config.yaml
experts_per_token: 1
d_shared_expert: 0
normalize_top_k: false
routed_scale: 1.0
balance_bias: false
router_cosine_scale: 14.0
init_std_router: 0.0386
norm_eps: 1e-06
tie_word_embeddings: false
optimizer: "adamw"
beta1: 0.9
batch_tokens: 131072
max_seq_len: 768
train_tokens: 626300000
max_steps: 4779
Below are experts of layer 5 (counted from 0) of a mixture-of-experts language model. Rows are named router (the router's row for the expert), down (a neuron's output weights, with its number) and show model dimensions 0-127. Each number is 200 + 30 x the weight over its row's rms, rounded and kept within 0 to 999.
After each expert's rows: "comes before" lists some tokens at least twice as common just after its tokens as in all text. This comes from a sample of Wikipedia text that the model never trained on. Tokens count by the router's weight.

# expert 0
router,214,221,177,170,186,173,181,197,235,171,193,264,153,237,187,239,182,195,172,166,256,163,156,213,163,224,220,214,239,234,255,205,203,203,216,209,265,231,226,192,210,232,194,239,154,163,249,237,193,218,172,230,207,224,186,233,197,189,226,212,172,220,204,142,178,192,145,187,197,195,162,237,102,188,206,184,187,201,205,189,196,246,174,174,222,151,201,180,172,227,224,144,226,173,209,185,226,214,177,154,231,223,207,190,168,147,186,233,195,196,196,207,174,199,222,203,202,292,231,194,203,194,247,171,237,237,192,197
down0,164,158,227,159,214,206,238,169,167,232,215,228,186,188,245,209,168,215,227,213,233,239,164,190,220,211,250,133,174,145,264,194,193,187,249,183,220,244,203,202,197,181,165,213,205,208,203,200,156,181,231,170,234,243,217,195,230,237,219,209,236,180,210,240,250,278,189,158,219,203,174,162,228,208,215,237,185,181,196,228,157,232,197,254,219,169,203,179,202,188,230,223,157,215,231,170,205,209,171,165,166,246,187,209,178,179,215,187,249,238,209,171,225,169,159,135,213,152,169,160,201,177,167,188,222,245,214,223
comes before: " a", " the", " also", " an", " not", " be"

# expert 38
router,215,211,214,182,176,200,201,195,270,205,191,242,238,196,172,153,214,185,235,194,225,226,155,216,240,251,156,227,259,252,183,172,160,253,252,191,140,240,184,187,192,151,162,193,179,196,198,182,181,226,210,140,178,216,214,156,198,137,149,208,145,222,191,246,240,192,197,175,209,202,227,167,194,207,207,172,231,167,153,214,211,226,213,137,175,207,175,222,177,210,196,202,184,225,185,177,181,221,155,190,213,217,194,227,208,193,247,214,201,235,201,202,245,231,174,226,204,148,201,207,282,209,184,210,195,144,168,223
down1,177,226,184,141,152,245,196,211,185,149,232,193,185,186,175,241,184,198,174,189,120,237,194,159,263,203,223,176,179,196,174,206,175,205,210,202,183,229,262,227,200,213,226,147,225,212,205,174,215,199,196,204,249,200,233,236,218,191,182,131,210,233,246,165,234,195,243,185,222,223,193,171,255,167,220,195,244,199,215,190,193,178,161,225,181,192,170,180,148,248,244,172,200,232,192,199,154,174,126,173,190,184,175,167,138,252,229,206,234,210,208,199,210,204,210,194,178,185,212,178,184,220,199,135,235,150,212,220
comes before: "\n", "1", " to", " is", "–", " was"

# expert 8
router,172,208,168,178,172,224,176,185,184,231,141,209,172,204,218,227,179,210,225,231,163,223,194,190,152,135,238,236,184,166,175,197,213,165,223,209,210,137,208,151,204,218,237,214,187,216,209,216,159,212,203,201,214,162,256,161,125,192,178,239,156,185,193,211,157,189,232,242,214,226,199,161,190,248,252,210,166,203,243,193,200,211,272,231,202,174,207,152,153,153,227,185,234,209,247,251,251,161,223,241,175,172,201,175,166,185,173,149,224,229,219,181,207,184,188,208,177,192,205,196,238,201,199,253,187,197,228,239
down0,165,179,225,202,189,197,165,250,231,254,219,175,222,196,224,177,241,182,176,226,184,231,156,198,263,142,200,193,197,206,169,185,214,168,260,206,221,159,205,198,176,196,224,210,234,155,240,189,217,186,184,196,177,231,170,162,221,181,207,200,193,142,202,288,190,209,205,246,193,214,205,164,217,154,191,202,149,255,213,216,240,212,170,196,178,261,254,161,170,193,240,272,191,188,215,199,243,173,165,167,228,205,171,205,187,219,238,189,249,176,188,167,210,216,222,171,192,212,198,211,219,153,135,226,188,233,159,172
comes before: " ", " |", "\n", ":", " Candidate", "|"

# expert 36
router,172,170,245,153,201,154,271,220,241,233,196,186,178,227,210,186,236,195,206,178,209,211,243,209,215,182,124,208,183,176,192,179,209,214,173,203,192,191,211,239,182,188,224,193,242,217,203,240,228,225,161,189,212,216,198,113,217,192,175,175,220,225,185,206,198,195,145,203,188,180,185,193,184,170,186,181,224,201,172,229,177,120,168,207,270,118,210,231,140,174,174,228,271,218,210,200,244,200,206,150,195,239,222,232,183,172,207,177,197,248,196,212,209,250,276,238,198,196,182,186,184,208,200,202,207,222,236,217
down0,215,129,199,158,200,219,159,240,172,179,223,191,212,219,168,241,215,185,185,170,229,193,195,191,183,154,230,154,169,230,206,220,183,203,222,251,196,197,217,110,234,124,215,150,197,135,193,183,218,169,197,238,156,221,219,237,255,193,214,219,195,171,182,191,217,189,256,219,162,183,223,199,222,194,208,203,202,232,211,156,194,213,233,203,134,197,204,215,192,185,234,214,151,227,162,239,151,262,186,245,234,207,199,223,215,224,189,229,203,194,196,164,240,205,163,206,244,193,178,202,172,241,146,199,217,204,189,257
comes before: "1", "2", "born", "N", "C", "M"

# expert 27
router,173,247,250,142,147,181,151,179,159,207,198,182,141,210,152,198,192,209,203,151,196,234,221,195,161,229,149,259,187,236,177,168,194,198,207,163,198,210,218,177,263,150,197,178,172,171,193,224,200,177,138,176,193,203,161,214,199,236,179,187,225,235,199,225,205,219,227,213,176,243,225,252,248,196,228,217,240,187,219,245,228,162,214,229,211,173,207,184,168,179,194,216,256,239,188,228,217,168,165,217,213,227,242,175,212,223,152,188,126,230,219,174,215,156,212,190,187,165,216,162,185,211,215,204,201,199,246,252
down0,208,189,240,211,173,175,168,186,199,223,255,171,225,182,185,181,192,276,253,208,152,209,194,197,208,214,221,174,173,189,177,195,166,238,276,148,171,184,161,174,186,202,215,204,205,228,157,239,207,236,190,167,171,155,157,182,162,190,178,240,207,198,196,235,208,196,172,210,189,216,221,182,194,254,236,192,191,250,191,268,237,198,184,220,198,217,216,176,146,191,182,178,181,114,173,183,157,212,191,196,202,221,209,237,201,208,168,187,230,253,251,172,187,223,171,229,191,208,215,267,242,243,258,186,229,242,180,180
comes before: ",", ".", " of", "'", ";", "\""

# expert 28
router,233,206,234,201,187,179,240,235,216,189,205,208,256,192,202,204,188,209,138,266,178,216,246,134,164,212,197,196,191,252,224,116,211,253,212,230,150,161,183,192,174,189,183,204,163,185,139,241,178,127,214,234,172,178,229,222,164,183,250,162,195,178,205,219,234,168,213,247,219,250,223,191,177,247,180,209,204,233,181,190,166,231,154,188,153,256,154,179,220,206,169,192,232,242,240,206,201,220,198,208,160,200,167,226,167,210,202,213,184,191,167,205,190,215,237,202,216,212,183,153,221,216,248,208,197,194,221,205
down0,169,207,248,182,187,150,170,176,175,183,200,179,204,202,205,172,199,192,268,226,230,215,162,206,187,223,143,193,216,211,219,276,221,203,196,181,200,238,229,197,178,205,245,198,211,162,223,188,194,237,265,210,184,254,194,244,164,193,200,262,223,197,191,210,240,121,211,173,188,184,184,220,184,170,174,253,175,211,234,188,228,186,167,208,166,188,212,192,185,181,199,173,200,314,236,187,200,184,273,227,144,220,145,184,164,171,217,184,202,199,187,213,193,218,205,178,207,224,212,159,197,219,259,176,168,167,188,203
comes before: " the", " as", " by", " to", " in", " for"

# expert 24
router,228,194,167,144,231,214,169,223,277,181,234,232,217,203,178,196,176,204,203,230,199,200,195,208,156,222,230,195,155,202,148,215,217,184,197,181,147,198,175,245,205,230,234,227,174,273,234,167,227,256,188,167,231,227,194,144,195,234,156,233,224,206,167,220,218,155,173,184,192,155,217,196,208,156,222,175,198,147,249,219,226,209,157,152,167,224,196,183,182,208,159,172,196,213,174,191,172,205,242,146,237,124,180,250,215,183,197,230,174,163,173,229,164,212,207,224,152,203,180,194,201,201,196,246,194,235,187,221
down1,195,220,254,173,243,160,244,221,212,145,272,182,202,246,252,169,172,197,209,196,185,153,206,190,204,205,131,212,175,260,190,267,232,187,260,219,196,176,124,232,203,159,237,216,153,236,153,202,189,244,199,178,170,211,201,155,223,212,228,172,198,209,207,201,231,164,153,223,258,211,225,204,185,180,185,196,191,160,192,183,238,163,227,183,244,166,191,221,208,219,163,199,212,154,172,173,178,175,194,180,172,198,238,198,178,172,225,193,172,170,232,184,186,207,182,164,187,189,209,224,163,247,210,215,217,156,202,165
comes before: "==", "The", "===", "-", "In", "\n"

# expert 6
router,224,189,169,182,166,182,224,205,185,175,149,190,201,191,189,275,200,218,159,217,259,141,177,187,191,199,195,247,195,205,243,212,203,244,241,192,191,201,227,149,222,168,188,170,144,186,236,240,197,227,225,241,209,228,191,193,165,140,219,178,178,181,160,104,220,199,212,201,166,209,213,185,125,191,217,188,214,213,168,185,189,108,160,202,180,210,168,187,174,211,216,170,185,185,193,153,190,253,201,214,162,203,184,227,194,231,215,162,193,213,187,237,209,194,180,244,186,236,135,171,196,184,222,180,182,166,244,181
down1,204,185,150,151,238,175,126,194,177,161,192,225,179,252,156,173,231,217,250,214,200,175,206,199,181,202,258,160,215,163,200,165,189,214,212,187,170,159,215,198,236,176,178,219,220,244,263,221,205,171,180,167,233,197,151,167,224,184,179,141,179,224,197,243,188,223,228,211,263,137,193,151,224,180,191,194,215,154,160,163,218,229,223,151,188,203,167,233,178,221,221,235,196,152,223,204,201,182,163,214,144,199,213,199,204,219,153,215,210,183,177,180,164,234,185,224,216,228,176,202,199,182,147,197,194,184,136,243
comes before: " a", " been", " to", " the", " in", " that"

# expert 25
router,213,170,273,181,176,161,215,174,245,179,196,204,214,213,181,183,167,181,208,191,229,192,197,257,188,210,164,243,179,165,148,180,154,150,177,194,218,206,220,132,179,226,205,215,238,234,154,180,210,178,213,231,168,170,153,164,248,144,223,246,201,214,206,209,180,114,157,190,174,196,237,294,223,139,213,219,225,196,193,194,220,191,194,200,256,160,193,185,218,201,211,217,198,214,233,179,216,224,164,219,193,199,211,180,204,162,186,183,184,207,183,232,217,180,164,248,173,190,196,239,217,262,185,212,234,186,244,212
down0,221,191,170,241,148,212,206,199,163,234,264,201,185,193,222,206,199,169,204,188,186,228,224,178,183,193,176,252,215,265,168,146,181,185,247,184,221,239,196,205,164,241,174,161,192,124,197,202,195,210,162,193,191,197,229,188,165,207,231,236,216,197,213,202,259,218,148,168,174,182,185,190,177,232,152,219,187,212,197,147,256,152,196,194,136,233,191,235,200,245,231,209,239,146,149,195,171,214,200,210,166,189,180,190,216,197,245,196,266,186,223,201,132,214,246,262,197,210,197,210,174,224,221,166,234,198,190,187
comes before: " ", " |", " (", ")", " –", "("

# expert 9
router,225,217,183,212,184,169,191,184,233,193,226,205,194,231,162,191,235,220,215,160,214,188,207,229,232,184,182,221,229,250,191,126,247,218,214,130,222,222,157,239,217,151,182,228,185,145,170,180,226,222,178,243,197,210,217,210,176,211,164,225,202,227,224,243,142,169,199,177,176,183,187,214,226,197,141,210,225,202,205,224,181,227,169,232,217,207,199,211,188,192,193,217,143,230,161,163,165,239,226,194,285,221,209,193,222,192,200,167,147,174,207,266,238,191,229,250,178,230,252,195,159,251,197,268,207,189,214,183
down0,166,256,231,205,196,222,175,192,196,206,207,157,204,219,224,174,214,213,164,169,196,173,175,243,170,195,212,194,213,199,229,204,188,131,247,236,195,219,173,191,257,180,208,157,190,187,206,194,228,220,222,181,187,237,239,177,218,205,224,228,164,234,174,183,232,234,190,213,205,179,222,164,237,189,212,132,198,258,201,214,156,249,149,217,188,202,186,150,211,250,202,217,212,195,252,215,239,227,249,217,278,174,242,146,240,201,209,245,156,148,204,163,222,208,250,163,237,229,228,176,181,198,180,150,179,226,206,237
comes before: ",", ":", ".", " and", " was", " ("

# expert 10
router,222,224,216,150,207,174,178,223,210,162,233,194,219,209,220,218,216,269,226,237,197,234,223,201,211,133,190,249,188,206,145,195,202,166,193,246,147,238,153,207,206,204,215,196,223,223,216,205,190,278,219,223,140,200,268,194,173,178,235,209,185,219,184,160,207,196,170,225,166,171,183,184,171,202,176,214,244,190,176,208,219,167,162,169,267,180,214,214,226,254,180,167,190,166,202,200,225,205,201,151,203,220,162,217,221,136,185,162,198,196,181,223,143,257,190,208,197,252,134,195,203,239,167,227,205,201,172,171
down0,204,198,203,174,169,150,170,255,203,199,242,227,197,219,252,193,189,233,192,250,206,204,208,221,185,193,172,191,207,182,207,193,159,171,204,268,242,196,165,213,181,221,214,218,192,162,234,225,181,238,159,211,188,168,223,223,175,184,166,193,217,211,193,189,241,226,232,207,267,232,227,265,186,205,226,190,229,210,181,184,198,194,166,182,216,247,224,166,195,175,207,219,201,163,215,197,176,193,174,94,194,189,220,200,190,171,198,217,234,212,193,177,192,174,228,219,204,336,217,163,251,257,223,176,183,209,232,231
comes before: "|", "-", " •", " Born", " Country", " Coordinates"

# expert 22
router,168,177,183,205,170,187,196,176,222,203,184,209,219,153,160,194,242,168,198,180,237,173,162,186,225,172,134,199,198,200,183,201,193,125,188,181,219,197,180,169,175,184,225,180,176,213,187,182,170,131,188,166,173,185,149,183,157,162,231,147,198,230,210,235,224,233,216,155,179,189,198,250,197,184,209,210,186,223,128,238,231,210,227,194,208,246,203,173,266,172,218,218,205,149,221,198,135,158,187,186,244,204,175,191,200,243,188,183,187,265,230,200,203,155,244,178,190,192,256,220,224,196,216,201,223,138,195,263
down1,161,183,202,221,221,196,208,189,204,229,177,170,161,227,242,195,199,199,214,223,193,160,189,220,231,195,177,202,218,208,195,207,160,198,220,205,153,284,190,192,193,190,212,246,244,201,160,223,203,260,209,211,244,179,205,219,179,227,212,216,178,260,216,196,190,133,237,224,166,250,194,143,197,203,161,164,148,184,201,223,205,220,138,223,146,155,163,165,193,251,213,249,187,193,177,232,243,249,183,238,214,164,230,195,261,205,193,222,206,145,217,176,164,272,219,205,191,216,228,212,206,279,196,185,223,192,203,195
comes before: " of", ",", ".", " and", " is", "'"